config = dict(
    n_layer=9,
    d_model=192,
    n_experts=128,
    experts_per_token=6,
    d_expert=112,
    d_shared_expert=0,
    activation='squared_relu',
    moe_layers=[1, 2, 3, 4, 5, 6, 7, 8],
    router_score='softmax',
    normalize_top_k=False,
    routed_scale=1.0,
    balance_loss=0.00319,
    balance_bias=False,
    init_std_router=0.0184,
    lr_router=0.00103,
    vocab_size=4096,
    norm='rmsnorm',
    norm_eps=1e-05,
    tie_embeddings='early',
    optimizer='soap_variant',
    lr=0.0044,
    beta1=0.95,
    beta2=0.95,
    grad_clip=0.5,
    batch_tokens=[32768, 65536, 98304],
    seq_len=2048,
    train_tokens=484200000,
    steps=7547,
    dataset='wikipedia_en',
)
Below are experts of layer 2 (counted from 0) of a mixture-of-experts language model. Rows are named up (a neuron's input weights, with its number) and show model dimensions 0-191. Each number is 128 + 24 x the weight over its row's rms, rounded and kept within 0 to 255. Numbers have three digits each.
Before each expert's rows: "gets" lists some tokens that make up at least twice as much of what it gets as of all text; "comes after" lists some tokens at least twice as common just before its tokens as in all text. This comes from a sample of Wikipedia text that the model never trained on. Tokens count by the router's weight.

# expert 96
gets: " a", " the", " an", " P", " |", " T"
comes after: ":", "-", " with", " as", " and", "."
up0:128097136101165130124097119125116119134127138121102112177127094113133111123140155142170137131107100143093139118103165103146155133087148120132125153120119116135115133096113097132091091180158050147120120122120072121100134110142165102154114092100138157133105137130098124114156137092081133125130166102100181163134137115133096102101109142104147131145140166160132156126122107135098119068113128141130085137120116136119099157143170131132149103097075142112097144118123092097066164108146120120143177105141128134116159117107104112135122138137108138118129185158128126091118108097125101110
up1:125187124132130171121160162160127097125077128087149109100085135090134170138150168122168159109155129164127080140105125128094142146160164107155129140119143107104123105114155115107121140131090108119179154126158117094119103152140146120124089119166111152148126134134126125099167128137118117123107156144166156147165119109175124127177170099132134079116136104143147130115127089146156109134134151140101135108145123149118166133067099150138135139130117123129156146128129136165130137174099100143140094129131117121103125122157172135086146119106087111151138116117148129167168072114154150123
up2:140190139111112052119133149136135122086134144091128152130064108150124140099102160155132094081132106104116074127151180123119118078110144136124136125113156095116140126102133100162128148140162108147131131121132135151135157125124121114126118183120153139133138132122149122145125122125169116153102145124107133153128106107153148156154090108172142143150148109100107146159143110115143110091161099160080128108097170141117169112169113111147145137116147132142117142167131147107135165107111151122134105144127148123152131126147107172127114078124183097149143127146163139151118123062116088125

# expert 113
gets: " the", " a", " The", " by", "The", " an"
comes after: " of", ".", " in", " to", " on", " as"
up0:101158121120087106168128086086122127122141115154114133124145101147111158110165134089145138104149147111123136130171120110073105111118174102147133083123101122184138131117139114171144117138144099119134155121097142174101079162105121091164113102116138137152098142137111101126145138116137098118173175140114139121133111123145126145119174104134096144133166110149116136107133105137130131145112187112111114146111123119122163143113121143162146082150141121098140147128153124137119068094131084141126125073137155154142156143122109148112091154118099142085124118093105080134081143131183138123
up1:167137113172099135116132113128120107160142128118156141123161116188129140133138155102154132123131157102094143168130137128132144171141140140132127129159131131072144149140113165127151151137087131109122108156116161169101132080164163139128119166084090154156106104122149127148145115132137113113141147142092105121112138123113133113109073100175173106137134124137063109116083144153154092126183147144125121100112084152138161148100092143102171143137106138114128115102118145138113136145138126125101159127119113128143163137166121164119128139139156138100078119108137095151059147122145140172
up2:115107164142116147091126122107145146125144133095111117135220175134175149135077120152106121126130118127111094118142126155172112095125140135080114111126134147150118129135102151138108105079140174115131166139118138170109107124146090122162130145092127148086143163102121105146107141133141129118118085071153119128132115112107145113130086169104142126111107156135123064140164156135124123119130113142149169108111181119124112102143145148101127105096092133125083179158146098136169126113126120100107096103118116169132099121139158149125130106147153111095141128154132149136156125113121171146

# expert 125
gets: "in", "am", "M", "-", "|", "ob"
comes after: " (", " H", " h", " \"", "H", "-"
up0:146124105169112147112114149113114100117115124139132150114095150152138124158114111107142115106154153131089129092102156135079152149167159123110134097078158098143120137164086163142107076166132148152138127086150115133095109135124168096101169093175132156122166101105120135122124157099074140122141139098116114118133128133104152148176113127150156133122135130125156101163116135143117088129087146080163166162108115108145121058116143131120142121099135117173139114073140176107152159144133109117146133156118132096132128116112147135100142097113133142152124152112139118148129117152169086146
up1:089161105158114137146105126166115129082092145146107087129113156123172112120120123140119092098154143130123101149147070102168133103138146124098122106112095153121136126122130141165116139138122105158140152114153134140158097126103123149150127107157118129139115140151164172116138165153126132129154119117112164139090107152118115081153103141141145143139134107080105078114097118127159105092089115125095137116181148054126087137150095133154145137103080091136130150131139095166143120069100123100128100115101137142155178136134091099135109149103135108139102102104106130100140163117132133120
up2:122121122141159162164154143143145116137101140140135105140118083135141145129144136154162087084120101112117118112117132113135157142135143078137121125093138104109076117164154143088112085135113127134129115125108133089159157122099118138086100139183124160140111097129091121124133095087124141118141112163143114126126154125126131106117119130130099126133095117106085151131139121131110124143151144111109160091160101124111111075104102161159124156104095142065066111167118118122139146152095150112142100159141098125112158123174167114082151138135061080119145163130158134142102127118096154158